From a checkpoint of a small mixture-of-experts model trained on Wikipedia: vocabulary 28154, 96 tanh GELU neurons an expert.
Below are experts of layer 3 (counted from 0) of a mixture-of-experts language model. Rows are named router (the router's row for the expert), down (a neuron's output weights, with its number) and show model dimensions 128-191. Each number is 500 + 25 x the weight over its row's rms, rounded and kept within 0 to 999. Numbers have three digits each.
Before each expert's rows: a language model's description of what the expert responds to. This comes from a sample of Wikipedia text that the model never trained on.

# expert 22
What it handles: Commas and periods ending a phrase or sentence, including quote and bracket combinations, and decimal points inside geographic coordinates like 53.4062°N.
router:479520519493519542525497480476550494506486526468498487495509458474508526507504488499510523540522529520519458486510474532515546507503498520484531475512530493518481509518506492523498559504481458
down0:485518478484465528505533515459513512462493480505539472491498539506531499485527528462505510501512480515484453517541484488530534545468452495476469513500494456479502530487459547504543461502505487
down1:517490488522543462512508465501469501484488521490537516533457472527475449519502504470533508509516531491532507481497470501536502510518530526517485407543507488454535500498439472457500494472553507
down2:503468503484532508510505541517461517516503527567491501480549554502501507498472498488484524522515581502496520478517529535477481485469507470536517503519484495494508517483505493529476513511502498
down3:550514499540540509510507535493479509503535550482492504471525498473497543491475489516514467507463461496478496493520470518480477507507505523501514508501499508510485532496512512507525504517461490
down4:508479528483486505499504499482496486503503478461519501509485488550487503486502473525492466481510496518456494482501510478484542504544495506470466526500517513440496486485495480541492472524486561
down5:480492514536511459528479516505508491509512495496514478537539503513526494501506456555517529483480524529472433505457473510515500509510479511529460548504502499499475488493498446506547470496508547
down6:502494498499473498478495484500500458491479479500485469505484543469512512427484511522478455472456519494516516534530512476455463478464469493492466490514483478476523473544547512511533523492542520
down7:517478506487491545466468501484474500501501528473484500485535469519497526502532491514533509490472484485497495496517482473494471498478528488499503474488475520488462525533481536468512544480549487
down8:490535567505469506524504554513484488518520499502482498508488485512527460471477494475522457513527523476504519437463537480508522489509477477480501497469494484527518526484478484538479514488528482
down9:533526493479522514487531493517529486458495484488494482490494493493477496512481522485489494492508583501517499509512500503469490521521488496517524443484504488538491489536458488520552520512451551
down10:504512446520534475489495511507497482479519564475522531507511477458501490480557497498489490538480525491476490539492516505521438510473473476533486476512509474456508529525437537502473543568478485
down11:497491520530506514500500468479488472500502476491489473487535459467506497487517444505454514503475518509478472509495487491487489515513501542494489479509485501538486483533564489516526482527468525
down12:526514473495476493495537528500508517516522459566487511516488472487443482502494495512536454491487510531506455525482487498474508529517505477501515494475488494529545471547500498490557442502467530
down13:487481530475516468521493510504497493485556511479495513487530493520477500503501497486481509491519489491510486516499485514514505518504516499507538492514561547555497532521536517531502509506454523
down14:540477478506465507482498496509493508536462479526493475478513463482496474525533495462507475435454535481502518500488496537500459540467431495476528492442510480467574490495479521497527511523497470
down15:484541503527464482464532526453507503504505522496535495537470523492527497480485485486487501488497501506479528473516507484532508475452529513470502472500494480476481539490498494513483542519510491
down16:506519511474510492456489477539487465514510519457513490477505514543494536571487516465526515512489484534507504526535535474523488481463491478478485489486454457523503469500501493505492448520511477
down17:492520510490520491493510512469494494460527514492526469489491509484491501468462490482463526511534487494537520485439453494509519494484501481490504458498486456496480501473492516531506475486555540
down18:478503531515523491478492529503504511527484515529505544523504484499462484515498446514494570532527521514474502481501553471490561510518468498491449489514469495492518528488500452482491528527520449
down19:498506537515506498493482511526467509462476538472452522497516499539476478475492458486490479543509507502526527471501479500500499482516527498499507516528498509458469534482490459537488473459523478
down20:482483532503502545501510448450539502497460494496507447498459481490495503518495490528524535422459500523480517485504493525510530521506505488491493502502517446458509490495518476503534496523474521
down21:578507464503498475461539553507451499489502484447479467464489465506500484499470509476517515458499521466521521529488517494463500504545531512467518493532499515481489515502474518492495486502555450
down22:534507492464531516503523532509516513498482499496566497477520507509503478463493508470541544504446503505451478514544493491506513530438506458460517451481491491470520537493504546435476518528532505
down23:512510505540490496480483490503483581500468514499485536488502551456507521508515500497460515470500487489498526505484530486523538514483483484519499526522521550494534500514552506547520514530489505

# expert 28
What it handles: The article the after prepositions such as of, in, at, against, plus sentence-initial During, In, At, The.
router:466549465442501471510530497499507482480478520529530520504493501474511502454504452469488459499504527513506482497488509482477528482516500470477475474480499541580498513501508439514454505456486483
down0:514448524500477510505536493522508520502543504515506467493532495516480476454471442488548494487510517475496529496477463503528546456498508504516514511530516470522495467490516462489528503497517458
down1:530483488498487503491500519518476525507459494492484480452528551453515518501505491449532469514489479519504487514506508512559470532461484560487500521496516519507545503446501502457552499528446501
down2:536463524463497506579499515538512457556463520504511477455490467490479450531497497474540523507518488490472509505509513433495523443441500530467474486514474502480520525489462506479526466483519497
down3:499450481541551476501545493506517484465513482519490515483532500534515499486535528489486524504517500468523463500490493475501492535523501471531485479508464503517493506497484517492489517503524511
down4:464504511479485499512530474435502579498499479435450499507476496482486468480502491509528517525538465504484504507510482518488504472492487525478454542495466537459503479525492504488518511510509526
down5:527475532500512500506484474505489486533495531481499459480487496528486487488492488555505484509479495508459507476511557537488481468529546522489513484508548491497502496537511521503485487531510544
down6:540479471517513492511523516500422490510515521513518536498482493481492486451501532480491510513514497472447466538495458562495498540468491510499512485509538522530509506476494501513540505452525488
down7:461474561520482475551512518475507464494479522525512499504463524504559466513505472484491479486500527508454476451484493539492482544492506556503485536482481484490506489501465550524446526500513475
down8:541521490480485509456511536464490521503523487513471497512486485520508527501489493498505487473488536498543494512493510534531495492513468480501482499503533492536475513515526520501508510489491472
down9:486500485506502475490458511457522482489521512500504515469505467466516478497534483494490485501495477564448472507510535458495491502472491497485472499490505491551505517515500505483510505498482437
down10:529513517505522508519463533485533484518531527561500501497510476509487504571533509525520490537510527537505484525481513469557516539471488534500456485507504507493476517499501506508493510474452493
down11:481524518520550481493481415498465474491496509507492468495468515509515528481456501485494491483469457532464502485480468484478539489534485509491543493512506495506476511484512500524493523503516493
down12:500553522529509484480509510511500470532479451464490524476473491537490475520532531514524509462479481531512505490520501554528491509532495504464459497517517484490542500499498500466510489536534470
down13:491522476501490500516534505485516529503511490523493468486538502508479478469490489545509484542491478528497546497487480470507501480517460507484513534517510478536520515485464463557491467520508535
down14:542529497441497483506510522469476513496490455498519530497491499482525499520491490531492506469510523489490529509496505482547466536541556454514461465519499509495464488498485501539490481484503562
down15:468478461523484517510456468488440546500533518464483478483510489517492425544504466549524481474527498527495508535480502537539500478495504464496494504544495530522487471510506513513526488540483511
down16:541501514507544499535444496514498490508492508500534467487489503494499474489519513515498512501509497504481484511475548477507501481490596509469527453563479460510475476492475541481502516520513505
down17:491528523513511495519515476522487506498453494515504495504496517498500508460513524478484491521498501516462460548533554543453530549552531485520487512477514462481530430507472515496482487516524495
down18:512484543496479540506524546483520504500508504530546473506514455482553441503477484515563484529498505478533448528533501524511487529488490499516461462491531501470509499480486508427502496512537514
down19:463523483495518517461513499490456418506522483507484494494526503479506514496518526496528518513541464530519467489522538506494513471497477498546508504538461456491507499485476524473506472508465479
down20:483501520504520485506450496470495500566529511510476491469569480465505539530515504556502492483514513487472520494519500510533452527480504499527489503504509512454483477436521489509500461550458478
down21:498570452489542470517499519498541531483488473471473506531504497507483501487520478516479508495500466478525469501458502505511478475484521500419493485479511535490479520484492520505494507488497477
down22:472452525493486525529501534510477517484513466565505504500499529499464416525499501529548490521536496530488490486495516540509554517529488495486508492494530499465486512497544482461494479471483514
down23:510514521453498509502506497490517516513532490529521507503509519507486509489496490481471495479498550493491506561528510477484501493537492526495515515507443475470506499486508513490521490483504536

# expert 17
What it handles: Single capital letters inside initialisms, degree abbreviations and name initials, e.g. M.A., N.E.C., FNB, A.J., OFK.
router:525521438492477506498511496505513507496489495502506492472494504504542498485559550498490530500501537556467498499465460520487499482487533444521515495487503508555504489498485494466454540468466460
down0:483550502487526527472486504553516507517525513467455539486469528440481482457525481467501493489533529466505527500482514478538509516513546532519513535521521560525479493527504489505488526458494490
down1:483494508458528546452540498517543460531491538482528503457499489544531565492526484514495460482499513488519514532500517522494533459498479498495493498485502479518472474516491503484502529501491521
down2:470499496472527517521469480499502518503491480495509498497492483523469539469544470488498508469457494497503508468513506483494515546459440498542465468470483508498474477501491498521494455524503495
down3:513459456518460490487469489481482486565502502494531505454502480499455507500512483525466502505474467489522556499481496491507540463531464478512498521472489538457491474491521493516536501475492491
down4:532496521531508530507547511514501511500439494475509481480461509480522497522478512482478529485504507487499490504504490499496540521505495492460493523455520456511496551526452532507517521494548507
down5:525507478490518536521513513494471450501505537525491484510524484475492482527498444500535494481493531483454535507494473487499505524480500532524507507471522491504525531478483470542485519538467481
down6:462528485506508497463482507501507544503522483501443504532521483494524488483499490519515502520523469477543491525509530517508520525520479487434518544489501509484499512506539508472524491474514539
down7:505486511502521501539495528469517495509496491485522508483492471461521490512520458522523490522478515506506496466468514510486514511488493500529483495494538484499532468486514487529527513449436504
down8:521475533523526490477519513486489435438532526535504506527492483485524566484475469512497513470451478519520514505451487480477495530528511534472511492410500519506494489486441520478509481473494518
down9:534504491491480470490503522503472491521522498496523454509494501543493497481506550492508470461480466511501496493493507497499516492497467520461526504554511476487442505552500475497491468503475493
down10:525489514517504497523464554493484481474506481543528536507525517513477490518522502493473469538510507528497509490531565515511500527512493498472550473467511447458452519483506522508506503533457500
down11:527457505523518508506523483480516515502501518510529500474481463496519523508489464484517535527483478498463489475518521515493482518525525512513490484482474503505508503458502481509489462518477512
down12:507532475479512520502503534529489518536454486525492524489464520483469507514535504473502524502474492457470476502501466503518499494472526515515491494487488518513496518556488527496532488558501538
down13:505517482485480526565504531474507499496536490507546485526461479460518474538457464500517530489507485508480485476448526463462519506495545478444501510530487488516453488480443502514479485479499500
down14:516520460482487549473471556492493470488568517526461483511480500488536520517492543469542476508503511544543525507500473457495483478462476476536531494503513515530487504488508525500488521501515512
down15:526509499524481491510500478502526543489499506490509512523531498524470497535519513532479505539511489507495489511460478512566481487532573532550498502479468516494529485527497530528507470541500522
down16:471468528543501454489486528488526518477478479523529548477499492528512521551522490475469479514531502480510517495492498474494530520495465472485467533502494474489490512520506506516473477478489511
down17:483522474499518548438491491474518503475511478492530479477499496477480513480494494495470528498479538532477490531485497520472486476472486535524508490492477557535519530496512492534513467512469569
down18:572477489517519516494528516476548515524527489483507431487518503510478523505503480482493476498486520498462492482550488465518494502496481469519463464498538486532503495525470455487508563471528562
down19:466503551532468479543523531529543510516487504492504502482521485512487485480529504529532484527511497505473469482509474475483500440435509485492499525529548503539491536469491542545478450478520485
down20:469484475443481516483474521512517517495511530493473470515471527546468482516487535492501474460463466471506495503506531532480484556502550531460481462504497495496527502502503500524517485504489539
down21:529498528507534458572501520509501516466564541508509527501521514546517498518540498491528476524524498506500486488535507523463463479483506515536501493501533470512484540488504514512461483491477471
down22:481516477494473504511448503456495476528425489536508500481483504482491495496537498515535504473476505524429523492521526504516504453483477516544490523508515513548494524499504484509440441525535516
down23:503455487530537529491515509488526515539530550496484532516497513499552510514520488499475477487479504489508469544535519433491539494477479482491481508502519502544464506486537486504446497493497526

# expert 47
What it handles: Single lowercase letters or short pieces inside rare or foreign words and abbreviations, e.g. adzuki, hadn't, n/a, Jämtland.
router:489507514482531477541527482494523489467518518473450511438497511540501488486521505502516529468510496513519484482482506471467508497500517487534519491472538544555501483498527500534492511478510492
down0:454499496499501507457537472477498468547496482556485515523513531497518451543525465523495497464497506536477520523500500477513557518497520486504501478517486520478531494493521503497525453520513538
down1:484489461526496527490500506524498474499485473508487490509511519481507552508523507485508529470473461514515484507522500558476518489504492502541515515494492437539480496454488478532512504532489498
down2:467486466490437550474453466491496490436526463419541495486498486515506488466528516484521531505472513505539494497499458548466493487502478518527514493490553488503508493501496475478493477555469480
down3:505500490553488476461477522455471488450497509512448490538514453511523508482472464511522506473474509511489534481462515510508463489529499468472482516507488526505489515500495465466488531460484513
down4:512487458424521488512527510500516484528488493480528535535458533460539479518454485527509491463485518562527517510482503482483481498489490526529515493483495484534480531512480526473531463501538512
down5:573454528503440532516537502495516487489489518506469493474529483481504447509521464463520548473483531486550510484542483502508510495491542488506505458515534516483465508492527527482501464528478465
down6:482491473521505491511481516531498460500517518488457494503474500519552532521497506486488562525500525489486452451545534496476501508508481496552491492510513496498516489456522495498506572532490487
down7:488454551499481470532526468491508532525483508513532483510498486478508506541488488504532481485494514480461477534472523541524506481492506492482479502507482524463458509517510544527499505523524507
down8:525515500476534497482504452529472464543464529497491485511491501471494511531498526520482512501414543452498546472463475537505461511476482501509508493507502490501491500499489529457460467536430511
down9:480550517479507485490506508502482480505499527465485482494491496515501484481504470561533504490506520504547512515502499468545518496503519485485475472477507470496491486509496534481509460487473527
down10:525465477502516474493522488474492537511502509473510523525498490500465497472567531529466516488468527509497451529548443488502536529484520497531469486493556508562491475494496493494440476505510515
down11:500478506504491505469465512517542499481506505513509518522491524478504503463500477511467489526517513531526494461493499478475577490500577512502468469547523505489547517459511480504484447476504537
down12:509504511456502499472503503506500537488489524501521546511495493519537519499509497470472539544508509525499530503547508492537466514496472473446507523505498504507513507512561475520518448496479499
down13:522467514478470458470522532425472489501552490517536458498515479456529532512508450476501504484461483480526466496499538500492475509518541498479502471456476455506473567475530480502515517484463520
down14:496509513478531478506522511525513437503510507521496492483446476509459500481549504476500554516469474511502534462494529479527505504520507490506479561549536508528508465498542474484468499503499489
down15:530479452515488514501532490525479501477539495510520520570494478572479505473516512480453499521504465501497500503530466550481487495504507445482541512508521477506522494524495510511481503506516508
down16:545491503451468510526545501511484424526471468512457549500488465542538472508496502487519489497534513476460467472488460535514479478449530505523497502508509486490486464468527486535465431516482502
down17:455452478484509535556486527487538505548524471486536486527460539557487499489514531489480488504550518512494524539487503481488489513484567475504489548459514497501511479483494483523510508504503465
down18:465477456472486514466468463518511518482448476495474513509494473519517473449498506511499506531477519508499497494536464493473484504541453487491460535503541546447476526495473510492513484523516509
down19:529478530507543533485545474522505504476479530498501539459493472526524506464500483517520520502513477506495503454505522479518499543490494473475536502499473476501524498551511501514527519467482510
down20:547514519528457497522486497460505495568525534503523473494457520513486450553503454483491457517490512475520512521453540514533472474485517491450484460494503501511496489486568523488519513536481475
down21:508492488482513500495485476483506482518492488485539515528469477557469524475483527501534521531482473485473504493527518534521487468498448525508477535535490496487536483460489512455481500513500524
down22:511494462490534527558521516488503454514505446475521495546486472554515492533555505547516508512506504450481483537559520497491491523484512498459487507462531462506488485500527484507477477453457490
down23:529529514483469527506478502523559549486481529463506517517486524489534486493485490487499503497490531546454515432526491490491520500496498499479493478493542478522525522518498492491512497575481520

# expert 1
What it handles: Coordinating words and list separators joining items in a series, such as and, or, but, & and commas between listed names.
router:513509505491569469536514532500566519497538568460546492503518482502504483470488516477540452477516522520488512488493466515460487484493483530493492542506521466520476449527518509481483481513469496
down0:479514509470489484504514528493475532496467536537525501500514524518521490530505528466503440493505513487529489521507537486477494507511510522534503503524520503510455527495528473545520517497475508
down1:496494510471530494523508486473453501505547503538507519532534525481508506469529521481503468481493506485484476506481468438509469466517463458496517522534498447523487504479510499533470475481480510
down2:482483455485497483521525506527500494498493480492480479521495467511545523499493485501498606480521504517479522496500501478472470491482533522479510453488484487514493506458464550508496515498473508
down3:512515481501550525463527498490433476482489488546476491491532512503493517485498527494524483513488447504483431508493486476503538527545525512517531524542464529504503530513479475536492455497520485
down4:520496500486522498523517485486492475439456504497469532480502473508481475479484503504472512515518488523474547469541504504471520544511544457486512489489517486499487491519515499523458485516504511
down5:476488508535526518514491507486505481516488513496514532487511508497504513540528437508524526503506517476490506540481481498492478472461516493471474498477472545489459470427502497508477455482483510
down6:489512495511482488484474485545518486524532538473504472481523525484486488510529540488519482493518508502517499491490489474468467488507494492501491540502508451488444476513524520502512512507509452
down7:465514456515510494457482496497505482501456503517509494471510490456503553505512493464519507500460513487487497497505512455508472481478515479507547467492545461488492576455504505492517526515518486
down8:520485482520540492542490503533501503536460550536487516502476527517510482482543476540477488479491504486533502477499506464511477478509510534505561481505467512496477525509474444539505459512493469
down9:492518538527530481467483472481487476469484515465498470537513473483467474538469498471478478528473501528497541469493495517501546519495494504527505512538496504503493491454476520524549520512500418
down10:511501440515491508505489541504524507530536511497502528510512514464491542482509507505487532559458513515503521484490527493548449516468468501496506512471524494513505474486512495497489485505496442
down11:472518546522465553486474512444542520514490509497488527509478502539495493500480511501441500518462485502519561505532477438499495491512488541505544476489460489505466523504532474522530477510484494
down12:494514521480465489500493504508504529500504491496499510510475495462484488465503548527493495468507505495495471523547496495491517529465510499508477459511488494491504491495495509457534496493450515
down13:517555530508503494489538539471507506512499505529479465483473486495513521501518496542503458546490517479526535539451466484492478493538492455472458466519498465534487471470462492493485506523508507
down14:509508518488510522477512495499479526503512468419457464486502527527478513496438519516532450489494509504508539464515479497504526507457478522441506477492535494514533487525502521493512484499490545
down15:503520479572500491527495528493565527477457457525468487491485503503527496485509474509471474530512528511503505509504476474516491536522517528492505491541518513491485518504478480533519482514532519
down16:491502471510465551498469494493505513542561478496464531540531480471503504483499479508464481469493491532523516529471506500514459515507529531489507498512519463512485499480531518511442512489474514
down17:523485477529482477494505515514539482515460530464479463517492515512516484504479529500517525536505553511555498489500499502456589491470507499472454484493525488562495505522481474477491552490491516
down18:510501514478459502482508498495474528495550487518466476511490517530470488501529504516481521537535502523504474500486522523526508520512511518523496519472539497487519481513525439532505496519493536
down19:511477495480494502494538492504495483496502509497541520502528497502495524437516468510576507463506504486513535482498490482495459539497496480502489524511507512482471497478515496484482469485479539
down20:549484468517479505509484488506524476468524512477494516529520482484548521469576483538467468479503537523530518470524477514486534519495532503555518495505462543471497514517512486483452503491520509
down21:496468465484497512469539486493463491514491524469509434500490488478582463504502496499479500508495474540561502499493507559507489483524519478510534490494516465485510504549509471500490484523508473
down22:501490488524479470522481505488490511501476542513477508441496478501520494530471502490502525494491482480473491514519480523510543533507472530477503454495521528501525504536494503522506524493519529
down23:469483521446471488499500471488533481523502475522500501528477473486544499527505511467505496481503492522503472513470508501505474465495532499487507487504500495446501523521468522464545554500536486

# expert 29
What it handles: Prepositions like of, in, for, by, with, during opening a phrase after a noun or at sentence start, e.g. "board of", "In 1983".
router:488525481521476501522517464503536482535504512460480527484513503480473505500519539503510472469526517517470499478480531488475538475495487451512506481481497512569509524532531469523486505454515455
down0:473481526521519489491526498503541516481479530488502515468512477524467471497503548524485522483483485460465511500477479527516483506537516484496497531490492439469513485449542501505443464530522468
down1:490468482524471511483489542469507464489473515509478495479486472455505505487504465512493475509515474490496507513484488486537483512505466480482462513516526450479495524515456503467481492497503462
down2:493514519503464493496495542521516497515485500507507482466453456507467468505515465507477511470531508496481512456450517509516499483476543502474491502534565484482500473543518535461513478448567502
down3:528510474485487513491473504474561486484476506486517492524507508473479509500463453499470504546491515482471554544522510491534492452556519522519531494510457491535476498490528497506534454504532484
down4:486500504490474519477481522505484521518530516514472517547496480529506511499525492504508477528500528511480521557496509483471500509529511477494539587495476471511496496457542526507510509518540471
down5:472490537480472487499481472554509442511504430548508517542496512525474543524514515523500542503509472508429513473460469467474499471484510484516495498502488492498510518465484495509560489502467516
down6:478514524501521498507513529517496492552509467512498529555535453474497439546556508493488516512509470446450479536507475529509495535483480515530492509480507468472468464457522531448483469516485436
down7:533525441486531514475531511510485527542499505520477526495519560488501480472505538509448523493523523513497485478526487513532510493474504520494517476497482552514516500482512446525478494513541547
down8:488529494516526543450494491467509465491499547488489440470479484504497499472493483552510467505512518499465495504519525518513481477508531525502511490534497464492520496494491493536481505493503547
down9:505504456496522472510500513493502488505513505510491537508528465489521514492496484524494516446475494468475478546478512488471502525508509498474487540496515492500508489520497477456494479505521480
down10:514513482449500528479509517500488537439475500505526519513516485500465529536473459469542518473488523500491560510482468513473473479506513518544466482493525510525467503537498499524478480484516468
down11:543497516487471493490477583537520475469492542504483487496451548514496484505496477510534513505521542530494487513437514490503511488502521469488470521496510524505476494519513490496515476461546473
down12:466472492492528475514471486491496472507495519505472474501503503513550453471477479523533466477490500495524468495552511510561500498482513497496479488460510546485482472519512498485493543531499526
down13:478496538500497500532473578505479468488510552537501524505536509487525487493520498509472520496511553466530534487517513467469479557504505533527571501464496462451470503506481492473458497493472473
down14:513534486487470490513472487460451498526519497519482542480522526508449508491503536507488504518531525541504461521499488461493499465505530520516460514460452521492548474513483504519514473446490528
down15:539455484500520518509514444481497526516494502506541438514556472538523506483446518491520536469504529464487532465500507491523500468523523493510514491495520516528497533453471515494521515490550482
down16:477491483479538481452516503532497496522526512483463510537543523460505475481480470515501478485477514539498478501485515535482479503477461479497539495510470466550504527498476477458470488540522498
down17:554483528457540511478488509473523499503436486443537469497444482546471480479521505496541494509503511494520531494551481510512533533518526496494458490478531496505516489483473478513527510475481555
down18:501481474511477491503501549466493479519524476494496522484509527497502497503491468459489498511493497511541498520521518455509482502458513521557485533495470491502470534479475441565514474449538523
down19:473504501484521503502475534499458537519479529512445496497569468496511478511542534483459509503483519465513562516511512520490446547463504489520465515485511492487506519450522537537481497507457506
down20:476521475497503477519451447492530461515540505501512462482529500487496519507520464496535497488505470481490554464476484457465508448471503530501502512545497490515445531514507484540537498506496505
down21:471531485464496555522494484524467476523482482529472516463490500512482468463468551518477524519485494473484495468505518497504495517471469467484484474545528480453531509466453508542509541514497538
down22:530488493544505505455494481528433493490499526468477487509532467500507493500532500479541504495466510467512501480525502506492492509498521537474423476477491538487491537445457517503544487484486471
down23:505521537483508476511517505487503485535477519485465490496483500491469483528484535500506475496501485506529493525493481476494539435523535476511532491506542507545504485507523504503534496529528491

# expert 52
What it handles: Commas after introductory phrases or clauses and subordinating conjunctions such as while, when, because, although, but, that, before a new clause.
router:534503495467517494496478486520511485557477551516445472521516431489479526459483516444548514513518550512529486504498495489476506505513513512521559506490477489502509505505509511480504513483458466
down0:466465505524509490521526529465503533539510485482498523480485492528504534479492452506499509543474518489499503502460478475466518483563486530515515500488491443538481542527510491462489472509521513
down1:487555481525475492500478515502499467466484551479494522527547508529509486513498497486495519499495547509556478532513530529509528490438481466448493493515491454462477515507447532508450522495494538
down2:516496532529476476496495462469493509515491497482495532501525470537529529506511531484523463501530492469485502489469520517510508525472472479506519513478529521529496498477501509498524499497546480
down3:519518513488490565461507531502468498465452514467460517517480521557481505483477538498477464521528495508523524483531503466514495477496497478483493482500496535460477526472486458537503510501482481
down4:500480466559508481462531528488463472518491514464511488508518495464540467488522531459493520484450518507460517515450503534456473508433507515496501505479515492502502471489504567502531499534490476
down5:510499513520544479496495495524470490455510500466517559494481476504439491497540504494486485562514502506488504486503542487453474502553482513481498490497480503479572483494480507501524487518477556
down6:534502477542511493513455521468466452504460509473526482506503502527471458465534469476501487531531491494487519534497466464526502456515544478535532479509477477436537473535480535459564486526441519
down7:488526499512488434490507482488561536527487504491459500514510495451543497512558489487476485519488518484502452505517533451489516518507487544492498532537486487475516489510488474519481503508507499
down8:570517537508486497451452492533497533513477482519422484470543501511500507507493521538482514491464507506498499508461485524502521498532480511505497508540481480466438459524450533513493507494470453
down9:538502513495511509551454560496467484496530514496486530471530511481467495510510479497501463490505499502508507528526511521443500500501510506500508474447495470491527564503471536536506527506483507
down10:482447504466514506487516506552515529498479541514498506509485474497507485491538530527523528493513489573476471532499528490462482500478541524442556449529482438560496494503514557502523496504483495
down11:451486519536483461490468517492521532454502535507492491467467514486508516501487502511478488497526464538520498572477492469503477462504522541569470481518516471536506517520497495502538516517489480
down12:499529520497531500492493495505503510489489487479495493482547539544533496532527490516452523501487540501537539499468533475521495524488472543516492479505503475530479505491492509537473459500502502
down13:491512491499490479531476541512443480496437494518483520520495504489517557450506494515461479506480525493527495475506486475479478523462514494549468494455511513501476490510527466523531535516485510
down14:479506516507519492504503467517550504486459491537514507449490495542519531534439526501471498472494502458509526483483517508499542474493507494506511504510541565496515525511472470518513480486540458
down15:507527511491462465489535498487521523460514475507505501466470510472486485505497483503490541520547471504485498497518521512533490528448498482543449525485526529508487502490476479553559550505489490
down16:499496489539489495478512497489450450519526476514525530461516486521492496504529487504534494530487504535506486504538516478497510500483490487509509502506502499570468511514484485534455505466515479
down17:530491510479501496506509471496483490506465514513501474502506488431548489477487511473496526532499531474472526505513489479470498482509513464466508513499525511456510519501511491548555490478503549
down18:459495475566535489493549478489519505489500485468522466474486492461521508483507502499508508457508503488515514506531504490522464544447484509507495491492472527552427508474475541512474526518491483
down19:557519490489475461527477484499470502508494516501536462489514451486480511469559500471528481486513529486478518492505511505436502510459474471503501510524522505474501512476512527496491499483444463
down20:536498458472523485476520529507472461474476491507510490504516521546511494524474515522523509525479494533502490470530465501476526463484532525516505450521507525506498507470508476543507503506482493
down21:476491513450519473487502511512521468475573419537495515508500501492535490526462485512452527482500483527491504481522539502488504516540510484522516511511495459522479502556532486464457549487510529
down22:475505490491503524493545483507493471499509484475524531522491513497574485520488522533478521497490534516532529491509516483507486494457522524532492522496461532479485519517486455490471512506549490
down23:520513465519495493502525473446530488511559505525500511511510506463519487475555495550512485521474493489536476467537527437491492518508477494461508502549501473557524504492545536512473507488496511

# expert 45
What it handles: Closing parentheses, quotes and brackets after a number or phrase, plus the preposition at or near, such as "(mouse)", "at the age".
router:463499425534545507521514455481525496505521470484506510506476465516513499473534520497532477493512519488510516499498509517521502420475515486499519459480508517527496470494499473499475479458485493
down0:493509507475503523487515506517513527496531496482507467527536499506470532490460443467448542481500489517489494478512501504474524538495483470509479546472504531444498519498522471531508504556506548
down1:513486486488474506470478540480487491501472470478496487538447484503490463482491528489447442478496471497524520506461548537508480471506493519503588531489510530506468487537513501503507480478481459
down2:549482459517521492493465476472486510506484507546493464495472538542503506492486514471498519478497520473505527485509484506485526484507517504523482523461505480487496496489526508476500516445533528
down3:511517530495496471497496471476522499478536461480510524509500504506533480480489471507482488471503520476499511510562471522507573502467522513480486496533474510507479504479474532520461523447483467
down4:533510462494516536504532493472493440507510503486511484539505535480474497518502514504524507491522505516509526497491474500493492536478465473502482480504495505465455492438446503508511526466516493
down5:465503506505540540519471497472491495538454481519432511491493489521502511542494532491483523519512455434457470528510513476546523497527464487524475497515476474490495487510489495469490494530492519
down6:495494529505510455529490552480509460506458503498491488502479490482518495514494509492515503536479486501519495511468490495467513509542534461516495487507534507507496521544486472525559512506528505
down7:510495503501505467506494490522527479498506436511501521439489527514508476504501487528521482458540534453481496504475493479502483505503523506498506486530506498464467502546481463500493520494525481
down8:511524523486501494474474523508508506530537486504468511519461481507500548458505478449471495527527549521484496480513527507456459508500540525523516513510466478486490517498535531461485457511495531
down9:530544516517499506514506511522498460528499416486522526481498489511537509500460510529484498485489477532504515480522524513498510523485454507495492514472532459450518529476521501483504479539534517
down10:464442481468491512539506509514465485525459501488500538443499541548484503500508483558498504489478437536513511521519497505530477503554541499554524533467506497479504502506512473495527547455492470
down11:532504478510468535465462463490510535480513472521502513474534498488525526457508474457480497496532515455543479465496503464500494503480478528479478509551488473499464520517481494559499479503492503
down12:507467513492491481482498508497501445482472478524491500530480522521498509532463507499500475519489520518508508534509485494493532475527516477519529446459496482481493479523507487518524493463531488
down13:505501459531493517500504493534508508522532489479486466480522545473504478517445491472504550491480508512537533434470539473522485499501504477505499478504471493505507564511524443478489492506551475
down14:505486438475492516515484518505495531496491502502494481493503524495505510489517484537516474465501496549506533498531496513504483550501482534498506497497503513508471499499463502518458497511513506
down15:466538490499475536494562480548470501475533506513469527509467555485478502485506522543516476557477493508486491474433510524472478459485510501495488495498513516476460545496508479578524476528501520
down16:528534502527525542528502532468480542493492516464515525520495491522504534503510460465484516507482534519507511489523541486484512526550523531497503486494487531488501458499466518508540455511461485
down17:488506519535501505496465495507483507489477487499497516512511455477469555500515460483514507503507496535441465529460526495478515518480485496493475515520506453519488456491548515522506472494503502
down18:465483534479523472544518526524526478480494545548485552549522501534517461490513473526530465493504508538474478457485523484485474488491540525497559485522448505468486527491495545482524454493504501
down19:512492477530509527512475472516505502476504484493463532510513461528507512478507467521503502479490509468485478495497476473499489497460478464456513483550509454460505498481519457487466424469520508
down20:553510458521482532520499489519496504517492473517503488523499518487487494514477464488518479470470501474536495495494521483555481503481519480450492473510506550524493499493500530495513491498500536
down21:493434496512503494499499565508441525497488496434498535486500480514478516546500497509495488501488508455526520508482455533496506467476512502515482530494512517495459493517481515509514537502500496
down22:499509478542504496494504520511540470466513489471522514505505521502505493525466502531537492517490536516520504496471511475529492505496519475500555468469460489504508589472473527508496494510544545
down23:506525534468488481426483487494498509520541477507476478500542470506506491498492503532499499516508516525539473488499488525555493494518500491489489485496516498530481490488466509516444481512518537